From a checkpoint of a small mixture-of-experts model trained on Wikipedia.
Size: 18 layers, width 224, vocabulary 14523, 14.3M parameters.
Experts: 112 SwiGLU neurons an expert, 2 picks a token.
Training: a variant of Muon for the experts, 4339 steps.
Below are experts of layer 12 (counted from 0) of a mixture-of-experts language model. Rows are named router (the router's row for the expert), gate (a neuron's input weights, with its number), up (a neuron's input weights, with its number) and show model dimensions 0-223. Each number is 128 + 32 x the weight over its row's rms, rounded and kept within 0 to 255. Numbers have three digits each.
Before each expert's rows: "gets" lists some tokens that make up at least twice as much of what it gets as of all text. This comes from a sample of Wikipedia text that the model never trained on. Tokens count by the router's weight.

# expert 4
gets: " |", ".", "–", " (", ":", ";"
router:126128132163127116194109097094082165148132166057176112116153122109171141178156152082146134138092125150128156080137118109111124117114086101154158173140164091108146157145082072099096170115105122079118071161110153120106078156124154075153117165168073102162112109183109127136093100121121130149145054176141142148188136132101139037097151046077157144156171117084115088116113093127157149100124090152143147108138147142126142117132167083159130137116150117087107137205113124123069144128160135100108096201131111132123148106147105099112054135142063169156171083195122079156149134098180147181177142123183104143108078076084094085187189104126143115178115113131171126162100113127134122091137
gate19:141142156126118060182085145136142161136119100136163105107154163113117154162118135118087087111118143064161149095122145141116111112173081156165153175118139080152105125100082139130178143084148129120155178100140103131138115111139087094155112038165171139159140068117093099149114170133098124141084191180153121116157121176176137082222128148174103123125112125154084153081189139139095143170080087142154093097157119172192114124121109122096155148139151103109097120042061077134099148097148144132156117083083199149099170110134123182106113135131120195171111101157103080154148151162115120152124130215122105147128112142178102111143185144072172126111075085082112067114133145147117096107141
up19:140138151129099067135118132174197130153115159119148144139171123106087123108106068142146145159085145168161148148098137196158111108130120124101178103117099089122044104142097106102080178116139139143120098140150136142126131091139104155112134084081082142117072097161157128087124175105080180079118099195171090175091156089110145127130141143094126111108110110177120090149148181153157100181106137133106132064130082113197144131146087087083145130135184091158079101181046173141138124111111172157192198097120125086128091093168112107123166075135179112139166166099157185093111121055150155098180159153171148116118159055091125127126146151139127201139121122131137137108135123146127095080099
gate20:248167153102197060064091104115163120135088138116159089180122144069127107141146153128076113193162150156135133141139113105138101174139094089121127166192087084152158127093132173071144155136130151123100128158180122106136109079121100099122070168178109152169136082148114118134163107069112137089152096157119134099171128162119118112107124110175144154107109074145107129145121127130112150088115162070118151133136093141195107116174166096176083095142163136119103105174087186158166110089074128171127135096105140223157086149126137125141091092153183136059104115184093115174088103094108141100092132147136167118128147108106139079129114125110105131149162138050082152168134122137150131142095
up20:164109132089173109121101100103072119118113147129126076132116159159173078103144101139082101130114114177137149103167154115086188145110087085159170121108153061114068113076145210137123127124177128127111170131171075145154123171127129159140158137131100114137113089116146112113108147125089134115080122095148143141120103102118161131127107149119119136114081101082191112140139133171096138138142148129110213080117124129168108091123178135149112156060130160138115175102089141100130111126122112164079193089068164099137179097129138163148157119110206140174183204123078156108153107063122129114144168145142066176136099166115077175056139123174125144216104116099149121207132109083115177089148
gate21:124084069083131160167132134145146114165138121149131126097142110160150176120112134158172092084129104163116135154101131130150163067113092172124168087137116162115078084105094123085137133142109132129135112124161153127121134104163110181112118128137154130139108148107070105116087103193164186143183115163141139096104147067073081144190064124118112163086127197131164179110158166169115116089082142181157146098118110148137095164169131126157196123144075061141113173084137117078074116128118106129183099150076138093175124071187091118082080063157158122066130193166194151130111178145069163147121163126087136118127081098154104065149149123105140116113157147156096095130127117175153168085141
up21:098059096112172076129150158162111137118120069108145083218143126146158132120124140151094064097171121116123117186130120179112170145115146115148123127109134084156121130058133133125107144123142136165167058114115118183154192137092234109125164143122182175071126140119171202109164141110106117110099065130136137214136187066131151156141133111123062196108073109129128095155064165174103105142118078163157076130116136158166117104109092107184074099118128165127112126099140116146108101128126144113133130124098158068184112131149095140111116098151176142155083093134118074104108079140188104163122142066087139157148161116126145111196121137112158118103175157153124157136107139105149127129128
gate22:109099088119092110182100154118100157150106169103164115095132063089138153154175081102177137186152092132164150077134155129183171140173161090125159086075132134151105147113129161147117124129102082150153197122085132180137149130137081145103086129167168150157111085074132122098128150144084158082081144113111128147106126163068121104147118130135112116166123081090146127102105105111143144094100110094135138171112155186110202197147138116119164075114126125119113120207101081091176140157110151137134152122124155159075152152154056089147124149185099100148147075180148079095193123147152123137115110121127160109061051124076067121117077142126144077152124182087155167099072078148098144137159
up22:078137148120145154138099143121100126092114129113113120177127076144103145124069118120097136153152175172145124209131112164111179090136145128165150127100165104079078153119154153158145166118096124138140098104091148057069092181137193164153132138133064119170173122183112163109116176124115150137153094149102123090115161150124154160105092144120075100157096159147084130105145061169109143115131117133128150158120083178191112111128156123085100186123109128103140095136088105164102142089159195107060111189110091125107104219096105116171144115059144091086082084058115090132148077107128141155102116171134151134128160116200126126112099116217120121124214112127116113077151120099175112139118
gate23:122112111185144144109080118151107163145159165105148154102183144121165081160139095167127116150134176111097136091100174157149139123121119166172173141136123118132150102108076088118172149124121147093133056136109076123088138124126099118155078045059142117080131088186165137157168149128075105086127129178066118151175161111131144044109203156128133196101139160084202136165085211138098165112129056147117060108091128101085208079112196170116148081106111103108110160132167136129106132130122128118117065154132128139113146065120170172102100108114147135142173167137122140163154091129139150143139157138155111130132170154103090118117143141072135124130139144125129108059102192093136127103130
up23:191101070143111092212184171110117201127143102191146106152110096138086126064140126136138145141135096067127146080129124150133180083141129129116138070138135105066146179150181067134135156149083116154115133156111082151133128138113081115172128132116133111161204077120105114095132120152161118093056099127110152114098112122083121105120162066079099159147159104128144154091115120140114219125088116164143102055104154105112197120127192079104072162108138161149175142138130163167171144132106148101126095102108141134115135107178136118205151116078097146113107070153109099105084135136120153102161112129212126169128116115155123169105100147110210108145110092122147189161121152139145155140124
gate24:094168129162143113135092143150141157172151170165140155174103057157073106181143175160113172083095110082143163183069105083170158109075067043117135070082115177114135136110134129114121145145167127135139090136155183104116156111124082135135137058140131163164105111121157085161160112113100121119076135082115144129095104095149145136097115106106163104152130132103087147094144170143115186094154099112134173127132128148099111189136101087129102141042131098116116194112144148079118157088122146117126104102133108141141076120084127140144168143149088115169190111153138095222195154153160120108141147138170165141167109059130145099164168087049158144125176083108110129103159130060108159140119
up24:141150152159169136126130165101124164095211119142133044125149143107130152155094109129151121163077147188187119109154097101081113133086116136163113120147154095169096101108122150080169132170112085126114129110125073150134143115129122120102137129067099063114188140093078069162110065102121128101138065142149114157094182106136134083081192097082109178134116202109115141085069154143132132139102119106089111084141183155117119142096152161124176073159073121094119162150140084150113086177135152131114144109124157167178139114149140107113075129145122167129184151109129130072179119155226151162160128161124102146074174100106155107128132119167104117149060106104092114102140160104165216107129
gate25:166161192149162163144147099163163070159112154173169117093117109120124112106092137123177114125150107142177061138130115157159120111144065121126145157155108094136146159102103080100119109134077097123080149150069100127160103126143060085192087099124135133128100110150123134105143090120133116138145111122085134129114151157149118095135159169106131112166124113123117166177111143131113148139079086152154125114088183092108110201109134161148142113183080123115090083156130097101148134197178147123066150168166163145025120109108136229153111098109110188133110162148111133121134130187161085091060112103195151129131092089106077108134162100093138082151130082163097132167161176134212145157072
up25:031149130151136062103157155116127115077080075165138152139153147091105131092175078127158147057118120111096138114133199188121141190164128126133107129173113134130137122119131174144124105108160122114096154154091085102145144137182102120108147116196098086109109150152170134066227085102086088162120108172148182087128132123153128136112145112142167136100127134105133113179159142127119070135057097140167141086103154133124078144131172067084116157084123150172102153118130089137102172181048139114092132142164178101126163139139154092083109101096156140064170172136135179146100165079143120100124167121189174114107130126124132119164135112092116124153105160075115173110124200071108103125109

# expert 0
gets: " the", " a", " was", " The", " an", " his"
router:120142143102172066123055162084075101163140157103112099146196096185152116135154161139166096156078097165147118128120124156091108157124120153157132148128104108139175125163048088072081117139080155088141155165190129122104092125089144090147081165118140104071118157183077084095141098124063129159175087092100057114162114127080101146116169139114107103168111121194139104100112165121139154096166124162160099149159112162114149076132173153133085142169107122112110148153107138108096107083133126124091101158135076142085157131109187126110081116121125111098111170136135121192179184123177125139132121136087148158106149136095130153153165153098096067180140153182105173168169124178121096049085
gate0:150154106073129116142128129062171177138159049137092115088152124148071117159161124104124142157164108124138149093162129168111113122162155134147121150125100113165126143099135122096165130130162147172151182098164125167115000118121154121153182064138121153160144149134132125146135191090125153160123089119126080108133149147085117127133138181135117126187158129178097105118126108133210093086138093128109144158192146084126206131105172133126171108110091133077135138119141119170097109165194114114084134152133150168093079154137124116063145116138122161144148088074120209140091149067084165158117129106120106073114098127081117090141142142010114131136118085084137130094191129156116099135151
up0:169133173160086153095093125131145110141078081172133167118122086155095209139073085119138145133177114120107105096114133124115085139138145121154123169173148117116104103136081119103162063066127112148145124103082078154123144123139125156156108137095133163109146157155173092173174103120100126166121162123126210118113155093175161134119112139072130115073182090134172081148149142126098149083161098155094129096185138109127107102066155071133074119131108187122078061183160173092158143146157123113105159065083115164149197113116110143148158245200087103139107100138157092125123129117125049144140087125135092144119152092128138113116093121132116153133160165090192146131146102176178117132109
gate1:108099155135110120115185149088079082115178094084195126137118052143103121184131143140134127077166115147151095128138153073103103110071169106165160148127117113195161138105091141074072136124087107089137070122144119195142160086139079099114157179071152132062078117129147112089136158094119129096175120076160122120093079151154081095148119122140121130168091179140108076128160185096128109081131190175176142115158091146070148125123187092158160128181140121053145167118083116115162119154163096108112119126137141138090160137199125116188136092110132126132081144127112068102131086142109149114155085105090110176176181172167134149146116095177164102119116147120169129159174137156103133155141
up1:076116145071175128072110179090099153106133137183135082107151107155196114118113099126127109134154141073125108111120108130207141144120146131145073153105165168110128197144154128157196053142109171125127162069119103155186155113106121153101152075136084127186116103178082099091161159126143099147143123162114164102166108088079164125104129119075112163134110041185135186149105133184103066149105150129097127114138140145089093150139134088095117095054119113111135163121181169113183144142123076148112135128083120102108175154193158156064123134188088115153164083116091131128187158137171100137080125141128118217084114154158142125115140126110099138116160136087140083126130095119122121103101
gate2:155139175210114084164117148098124161131151154114166103170105185135060160147110149120202090103142099143117150150132096193090123103095140099098159130159146123129128139129179101162120098113068104164132121127121115095113103100111131193108187152152125139128159102113072143085126143131074019151163097126113097098187092116151080097128123083151094125131100091136135093106126162137048159166113059161156106144094191109154107076144109095097144123139133104086154177176093094127135106101115178143070104105178120171158114132123077120069106152115143125134086152102153160148208131127166104089153138101132115110123160091074148150096179105138157086160119119120222156106165113139120133105177
up2:106106155119121128127116106122147085082153167129089131077131112087148099135117111156102128147133131086138131120114191149128072151109142158161105106156114174121135127182103119143096113136147128126083081119097174101121163194176164100041110120116188111123093173081085069205092179165129125185168147197149157105122099111109134120100142140075101119142124181168089129071167100145170130174128097141090133175142140145114081162120079087136173104135125111074144103125130142110162115145066148149096044092087093131155085071148143112145064138090099156093084160149160136152155075119122163125125180146148107183148153064128092140159141142129097128174079184115144147160182188102126157177169
gate3:177186079157118118132112105123142126061134160063127152103158124107162194118087101125095102222110115126169126106124154118073130141173111149081113111163113140131038119143160136074116156097128080107106201151173091116123065135105070115166154154142112125157165193129128130109148079095079127081142135082061102154148119113137116175010104091107118150102189125112138159113115144090112156123164127141105146159131135174081144074174176143124103105156109114144116158160118150156089142146114103122081121099150176150149117144122197122113084123048133118132135090154111145139156172114112115069110097156104124116163154154149125147153096149222094150119120176146131148171155134168142103143097
up3:144157139128136037118126161166189095138152115140170096106121076137183160127137131156109137137130218131087125128104064153111078148120114117051134157106116113131098198141111137145161104168147118147144097128133122041138126153168171127062101054120120111131159088169128095119107112138157154124104146098101141156149176090095087167144140152159150140058118137152140160128126134154187139178074176146112085161121048142111146108142129124136060181116151142146178156150166110107154124085131127139066177147108114112126196146136099085143110139113090119087150142086070174136182112135057108119141155188168076125085127155135190122153111136095132135082141138135156094108116213103120139076140
gate4:097095120121094133120130175125132147147151124167169114142095094172155111053109170119097096104149138169095150087150111120146147182105053141103128078206196054113143140160163098152148089176136175127091062137140123181149133114096140142111139151170106124084106156111110114184107081101080205147119175123116104143066175123205132155171133079104153127142110125139053110111126146165120110178121102130150120147181168151112141091155073141160148158166105136104116120148145102052167115090125084210178158131152112103118157131072076115089102171142078053146087128097164151134118158101131099099129157143117109070151161145127134126126113113134114103133126115188162116117192105104081154111109
up4:089133140168103200105123074183145046158115119080084212134128177043121138100127142112134122119170095104120108119087115161214092146137118130150145147121163136195099157146074111178148077081100170180136177137099107145162147165152128148147167077097059113192133144090152109133157170152168120144110087166159146121130137145181107088142101133109111107089108127153096106139097088118114101132167097110163160104090088069163112051132157088073140168154194162130138174133124099146116122151134116110122099165122104145106101114159130152150153084128165165137122176111113067134149164125097097135102132080137110102135137098075171119107142177105153135134094097131170146091196155160055135111129
gate5:077126146100090110092122187105141126127142111073127095150150130171060129151111165138033110132098181197128137153163061106141164137132096122119094152217079125143116183151104126164095078090151132126167154167150095135130138175125098132086015137126078110133107133130104088123150131138161104164094132141102143142111136090154104142106089107118082069136109080145128121112192148118140197159141173125097132156105199160118061073112129147109123193159134115116112140171148171110133163128203165103087111110136123155146123163170150077074161091101166189118111150133121100099178143118147107085143183137106125136154137159121123110087124130169159099109174176124118131090044118141129122101101
up5:051122095130094112090140101065117080094150112069130159090104138113184066124133141115087141136075143151189096092139160115145126135189123150131142137117122099132120139130154105081112116048164120136139138163163132179131096114164164155154092088132162161113121102156182098082139164073166143148148184117157060135115153082124132096060194134116152113144099072158098142120080195123141171137150076092057095097083142134145116131148145161190122151120167165139088143138140096109095153170160060095111123133090151142114122132119189149118159119126114123155102101174102156099162128084096112137119200129179119119118179090122016117138138161172153142129111125103145142174177157105146099140187
gate6:131101152158144102107165121103114137140169158180146116085122129187094162106116086101146150123104171123112175134074113111123098145185152138113153170090098135148124149106160122074142088114134126081094145150158109122173094112139150094146103111119135119104167169142151127128152122113124132114179117096085076093150171115129103168078051142093124111136134157106132142080111114112119157125126091106130108114109117135054087139115161120156096113126189129061212177138083130051122109108095150156154096121148154152108102102044161161092114125162112125145071063168149141214106082129153147103096163178157193135142150027205088146107155076127187130121085207112170123122164107171154125129108
up6:075124129123100113185124145133139134104097136139077086109117172087158142132106171168121090099075147128118149081149153107145088107115081119117112197082183125115088078130173094134104166077122151152122078092115079180109147149108128111170104103112169122103087145140155093078148062205149149142181104141151101169112153139181123061087105169157118121103088156196103143102150150144139145192165137132148140108115132110131214115068120150141128102126096105129112129216136121146167117120134098125078127158103172047114135133118165158100114141111184096160152095108124153131081096100197153170164118144106184148138164135128145158096148100177142095134145171160046116124058161119101132077158

# expert 7
gets: " |", " ", " 1", " 0", " 2", " 3"
router:134133105141156128162113070115116119149118130148135133091144098107163157151162135136121097101105123134150128139149088108140223061115125106085123149106125152097106167116068092130116155123171204105098077096146145140142140141091154062148078095136073115132141136152135103154131159051146134083153112179099128171190183178075133148119133097122154139176158111090077114180099149130173165129080086173139186085161154127141145079124129076096078096105105160089083134196142069091067161167163152111139083152166096114084128095171151116055128122151087091139137110119140117158173179098158120163176103178114115134117124082114114159155173158124127087226102096136162117156093121104124150101132
gate19:123196095143159147104101161177104123128156130170101148075174112096213166101167103097102137103152107168078130123146072145128136153171148125109123129140063122189137138080164135173149154113086082121122110036157099086165136159146158085121139116143079116130168153054106152131120117143188165084147145106129102127120177089146136139114112083075121137101120121087169080160170150120149104086103136138153160119061122160132132029058212125067097128143183136134119097151090133135127110141186160142120100155134119133158192134080128163092100114149136072167118139095155123076161182139135056138164159137163131119097104161094155087135123123122151162088126101142083122124106164097166101095120
up19:162076151090111091103091122149121129115153156124117153092136115084122166085157099087140129178162071177183127108106120024174093066109146104125174147067175121155147132160047123179079128092158152144123171112107191117169058144196087139137150159152124108099172151120146146169149161154124077150143140136149208116122145111093125143122129151134080132147137180121128125178128163112089097107096126188145108163123146110116150051184105130144156116153107066134136076126107069076101117124171089140133108153163133178142139131099118162167090129097043129120088100155117154101120102133122156105145083125156100108158076129122152088124106209111100164165116159120123156126133182122114106144063
gate20:139096085134141096166087061164089087179147101102091127074146113123137185098151141147179155145120154142170115150205124123094150132162165117133142078156173146118120073133114147152131137171078125119109138121137108079131055126159147120094116128150095156187118153056140112112057151097143116114062149063105055153138210091168127080124092128094138097151156076124148146151100115134144144099148109128101152132139171091120146170093082118160126141114173099109123156184139171095107159167181196127103162135110123197120184099126107149096128146194137173130124072135080080124137108150106132100033175107118099106120069117096107171168118138080135113164164151160163155156115134096135165136131
up20:134107189165060143106124157141137113156105103130161158103170060106043116135116133131197165120117198133187071189078083144152090120095082151144086120129106164141154127085107186099152152152090125100111129163119106138143162113119085115130103140129136154070059115162126075136148083153137137157134140079112113201156085135086123164103095149152098100155116150055160063152111162101138155042143129124117114142089085114125097122138172146112108054122145149114138137117160135121153109158146125135143139117150082162124136114071138147112175158139087103142100173144192125151060157149094143174240137139100172154114139142072105139148107122185124103162111138121138149166168137145099065124127
gate21:090137098150111160095126135194092138109096140143197141119091171138086133148117196086155145109084130120116144107133109082152100157148080120154125105143105094167145102181144108178131117146158129120165139165130178148149162136174132033132119125108134111134071091095136106149142111127116157108131120168137194141109193148105068124084102118161115123162063158148105185170121090080148180107087045153110122104168137117107106112180066091105128096094145090160090154137144118135151158163104112109146108128104175175102076145168143106134122172148090138189082144077118060071162152049144162140169133115176151121162128143181144157118084168195158096135063113149156134145116102091067141100144
up21:122074141118156120136110140139120075036151098105136146143111137177120091105211037163155140139114193068199118160083123138093125132159102126139092175123154138156081144083137120168115127174092135163146088094134115163148154087117081130117128155109168087128130132119110163143114123124140114126239157119178124143160148102190174153110073152106143198056134074191162069129103105146161127109071114097101087136126138186121105112095139104102152120088138105148181104092162072125126110100167161095089071116156134171079173093101097187152120181134119140106154135116190145132129120151149103114092147082143101095187151104121142120109125123131129133093157128161117177123061109135137123106115
gate22:166129162168087122105110141152116181128145138180122081102144090125154102119096079173159145116076110119120137142091138079198089147096117118126144140147105190113124178107079120100103181142155130140115134136135087162165130112130111142149090147170131152149133193122125129092178042153151144121186130131095088180136174188097127146082138125101148152106102140114093161129101103065110103093167109159125162100109087102118129121139024139142123026130097129114157231171151113107096152117144152110156094119131151109137147185175093138150141144067124155138077103052193149140186089108163192163159158159103127098096164094145159157113114091092125148132113120150149090143103136121094138052128
up22:127095123063147129150111156167156198120084131193176119164149140161173123088095115088139153191088097112116122099129138150099121114204099114099163061073108126103165151130134163137104068131089130178125103138180105129100058167088106162153097081168166108132159151113042187089094111118176142181084139099144187116121120188103113185100126059137119130173097115100159142129154124117180182133178117165105145112113117088065143100128156070090114153149101128093086099094130136138124146113076155106066120107207098123164102152119113063163153122106107093149138109169180110155172149124139133169097117140133117161110155109159130148097170125128144134134126114144061123091099147181153124106098
gate23:152121097151099132091154166140105158172114082135114157141123118161125190127116093125095111110161137181078091121119120158114185152137112059138142144123182097104103047085109105129140147170175179056179105129118077102160107144154077059170121116058136091168100098166165083124121128127116135145113115133125121131191134166143151150133081122148103055142117155106141085138127129105157130127116078164132113146127110131156160125178126146110066224132109153093104173145156176072067108141101131163124164139107099163157136101142123100092079105124166120187128130085169086110161163102157171161084111129113090118122125116173048152136150127131159107173133183061236116092150100124141146149144
up23:127132112186117130143108126120127149123096152124180150109155115148095133074074110148127151105192129104205097120158129093117153154132136070149203149155116049157116094108110145130092080142160144123128118080100081139142135060147105150095096132110079103045112055203074097091110167128148090139115159065128128139141138139119116148140055113151103081133184125092158139128110159135126151148152140128113134181145140192152149112103178121134106169150155168040140072143139079104099092117112119154140147154161159078155149150172113073136172103177157124133106082117153154113142175075201084137120132115146117130184157145111208105150188130091129087111136158136167158160117185115096154094134
gate24:118120113107123125164101175128142107087059082093092140069071093137110148100079164136110114106071151175116154146107091113113128116126116102155151068135098149187103154127078127197170139099115158091151123132148161151178158196098197194146106140108132174114136145128088153127090179109139053112131092069098064180127157093140166197143087148109055141145102152101140145116096125110178113109112124126152188154110152114067150047144106146153137159105139178150158167080116127131112114131173128121117124116103104156101092150147165156113113082166191119113152113172117100135120180126118111142159117133120167120168112179135136155157176113172211116137145099167145067148082076095114091099085
up24:136082084090138116087188136155164176075108154102104132082182121126086134138081141111140095104137124108123153106163141079133102099102117139157087117122099159163130114063178147167122150126142088132120168151134191157146096145139154120095130135141120208166120125221167111118131175067194157091084139127159117090106118157104118138112074136111029094151138094155129075117128097160137150159117100108178142129108118091178108124161128096083085162140109167088104178119139163090074186133185136147179102158132142084049155136150119135105175147125205148153127109089096087132062182144108173126079159110171148124117167149135132126091164140176131119105135102101091088176142117151128065097123
gate25:130156089118196190113113111087147104198086149109237099135176150127130108121081130099076128135175118181127105143168060171147151153112144135125128145194145087105133151108150135143131079157066110104125113113103112122097091142072103104094130099136127166053130114157117138149154133107125169174172155101138133099090111130050159180101118087121105100116123127124078149177095145094122129130127174125150095152055151125150140177142129110080128189149113162101095122126118089153083101114140098144115146144108108089101080180187105191129135108200172123130195106129144148155163169139105154110089064126121099154134133156165113105122127147111101136144037171070143160178089084129182154139122
up25:143167189108167168147123130151115143140127131097096098104163103140135102123121136176111070153116159145152131154140166087146098143112110150084109184135083094129159151112070168109129166039179142141104130142189137115118191106154172160115141077170101149134090094066188141132107122126143161194127150118131191133151096071187168128160132120132140194111138146108155136158163197084133094135162069099171112109104100192089101102165144176106096126122136106111086106062160122154093151153111144118151094117071052122163172148127138162047117121144121078117102164099147139153145081113152090114055168099119110116161129125067128115175122166113187103145111164149141117149092122175099132106058

# expert 6
gets: "\n", "-", ".", "|", "==", " ("
router:125124129113074050154151134109138091123081160061162156078189112133132132098116158113194090122110098151128199150087126179064115130141147163105137151099099106157138137168113067059091101189130118104107139144123141155129159152138120112145096165087107117158152135147132160128147104148089167132147130191095070130150162107086171154130150131083127100180143112128113167150074165181127089079173074161177099111094096174189127068147159182096095176116141149087138170178138113086094103105169104146078104119107089074140116102166135073121152048101125149102131118149087115114123100111147180173103137127118123136197105098146163138126149174134073099176114045116137133124159111102111122108161
gate19:132139137134161151116129145116072146129077106143131104079097133116103106121092102158106162154154139110058177133134099130071186120150134161097150095164139105141106145127130118135066074186171170155111095132111111108121142196146157135155130164107115117158179157168103087083109108165131108127143126156201104162172081169078136106145095143110116137130146096106080131139100152154137124121114162180154062114119103130141130053153142156099161146124150167081098111072071173163201173143090160088132159123113120151085095100152134110153113099126143172112141128109095109175102136106064181176168101188069111141119153105087067125193122090175069123127099086091217193159115157151070158141125
up19:095112081117126106159083151111131180106159129066104160118112162170146112104150155110103075146101071151133126169056094116172134093124155185105133131062082076125117145171165110116082188149128148132207112150109087158163109154107089119100120113133108153112170095130193110169133084133137191121122100104113100091094106141157149154114156078132110146151113110146089081184106123147100136115151140195159193184155165138140148162107123117154135128161117169126118144139149164078147193160121187091130157092186098119057083137101107106179080118136122150113131090079175145107108130154131072115091117047079161131084111086207133161093126124132119085090200117105097143157156140110141154154154
gate20:196093196178148169185128164078110067124117096144169135113196163113164159133151081112104048133142122129139165136106067062174202112165121129150171125117149117147119150130126098125088113136128080064127112138120125126124114133155150114072063129087192140099096138174104122150133081130191108072129125170101168103124131085123139167138071105132121163138123136207128151193114099148132132111159080083147158106120098106169156113122168121083132172136119173105151127129138100138146115077079126060117122102138092119098162129148126059174174092144163185119150086107100167123131105158097123061164168113129107124121081107175154097101150135126134135126149140157077191116103083155122205138136
up20:113112113167070153103173108168115131107178116183141105140186135130175115100165133115110189089172098172125156145122138156105139106151116164136142140128150085104127124128117139123157141073126116101177131114116148091122150123139098168123096130119145100140175164149138201099169104187161063107101111141100198098130122121149072129130123108124092108115162113123139138132140180083110093073162121141101161197083071167136091072063058182181188086130164137076176089146130052115113144111081148104080133115080180218104160061197121156131104121189135125137140073137116121119145091093126080100141137141099169129071111097135122148168065152130127133117171108069142144096127128141174134132137
gate21:131121099092135161186184089172109101158111139115169166140160154119115142131103097098148074134069146131175110139099140122105111117127120097134123154082128152115103131071168059113063202110112175130144138135107117129126153116112099166091089087132083163147147129096089171080144140155121147181136107157072121198125127171134134177141088091088118125171145064177085148087136131094161106098123086166105091117160118148147157080144079119137127131197106139136167124108166081170069117119083111166162088147114131150123143126163145134095119124069201167079161185083130189160117138103118206136105096114128116133210154111058113083156111128114139109170100081090135118140119148158219152126093
up21:146113133123178091135133135113098173140119107087191089166126080088105139113139120087081112080149111088164231130116115170135142149128170158138150098121117154201121213104136074149148101117211110126186140091134143110136128111116108117122064093056100157179153159124116128158121128162144121099153176134087120120151155098096098192135178114084140150191101189181153129117128133123129135191166126111084173073067149135128130094146089182135111111146142104090090084106080110113177097162095120153135119107194124133125083086085130129155076110116152116160092164154121178097136180117125163104096126128130121161162145141160040090149109118148149107135152141145136132112107101117171077199085
gate22:123123130041118135116178195115166101135176161141137122160126141155120101143110132069103137140096124101090141158125113092080130123109167102102141146112125149111122140096155057063148160150125167045114156112129114148150174187163197070132088209170130104146160122139119131062133113120112124122158166122156117155128168123097097101128120131129100139189109126138091106150074115115127120064111174143082104203104136137111184131138123140151171118122080078099181199093170106134205127073140163116099099074062049092142143125090136102106063095136182101100146206133139119110163098152138124128164129099103134129161117148180085160124106159152140075146116180141120154106164134126122124171162
up22:133170112111152179128158174080115135074067133098152127208144074217158161145135168186100115070080096151165112110160141196147167117114095075133116123111126140149113089074146141122171091183116113140070092169075143089133123159158081099127116064086134144168129085202163131190157111110129153127059108161138157141128107078080087158164085139194108110083146124162095109149193105139120161134060166133109120144086138111137127171129120096132144071099106154102094165181102123111116169113122125145175124132104138087122154156163108143117114160167178080166119095152118094134123071157080156148105172152118142152053148166142125100099117116107090128126158142129112179094138110137122153149100
gate23:188092111082121131109148153136106110129092160076116122142164112104115074168120094086140119175164168143184025089097170100099164098111097110130144180185185094159166121109158093087166102100123131131153152141122152158160152117118125085164133154099108155158201184110066173138084119133118129133126127106138111157131109183145099151151111095159130122131151129140132164113066126046142164080098127140125176131146166111078082154153145107167161148129151110089167102141139152117135111184102096073157091165119134121189106084091190164129101155140147143188087149148110115140116134146131148118096123132114109156084137142192141109087124188159142038049097082134076111148118173160084109117072
up23:103122135170102159110115132080099132148084146114083117184143122102033127173085147119156113144164185139106123096187110049150043119077193163150091123141110125112089085149096142119128133141111114158106143158145114108129095071138177081151132122158195114119126146076106188152079137128139109180130095166121139113185061169075148076140147124126133074175157159133116192140071084146158116097162134146118133134070107167172101153160100114129089141103130124059112088128152172144096157099072112124167081130103164149072083201141125104109130135134107163112146133131159098104153105128178142125138093158158122180149148155114117083142082073149087108192146149141196122121183104133136120126141
gate24:115162184099133121155120168116156090109114074089073116174085156145148161160141186100075170113117137208164136158202160148089165107129201125181168160114156138024113113173106180088035092116076110129134134161187103115106102123172224110143109139072151104119158144093163101122125129172125113123164191102096092138122104167072123128132138140070102129132152170144111079113151167127119108124100109099097122147115103132135121089149153095174160098100133129099161150167155166122145121117137094134097166095141101082155150136144135161104122103098198125139120131157098146044073086105132177128123093106077106142082130120122143172113179139136112126115123142109179149139094088091120143105166
up24:135098086070107106156141113075125094131149140183080134049175135175141122097149128138103211081094110143134133092152139075080116156146180079167145222143163157090182101172134095137137109149114154111141147059162085104141162143173145166171128090178129159130133101181087120093116140073148107096127139123151107105115126139083092076092153084160123139087128197087115157132107122095146162158110157149095166169181117122114115154125143100111152149100153135162105075108157144122145159140182155128094076156060082106148120158117152132144093132096160111133174137108121109161110160135086124172112149122100108098111157067123139131085067084115080118162117187155135138037116179136094191134160
gate25:139147103070092181134104166126096132079078123139151121085134123212126163086125125106119132134100085084155097215125181115123138129109101110161111072128089164129160066101124106186107136131119081108140110147144050073130145110134111128113135162129103121195106125173121149165096155114150175135134157117044124146100094056125086159160125113100144137134085140113142091136071173130125137119143145118060131117158097184140163134139143162163116092113210174089098112132105097152121112127151148162109131132149105143115115104051104132135147028085137150135150180175128101123194098186135143154123128180123114138147169109095146140088129188181144130164054153102131156113154108095209131167138
up25:124150067154145103144155151153085159213098102169130105132147112148160138176112132138168152094139123124124065123156145124165150137123122157146135166107069084134061153120192093139150095141108128094153197095115141137114157164151127131164124077129136168108133059092120148126073117166121091116108129067125135174145118168110217040122112164117146207086106086182074156135104096161126159178069128078187109148104150172133092118127152135147113138078137122113157160144122113104132142114093177116095129127129135136151115166129088107114108140091176118209171162143101119127086080063099106098088133144116089101128140061170129137133138097160139147136182077125047096181080072139129148143135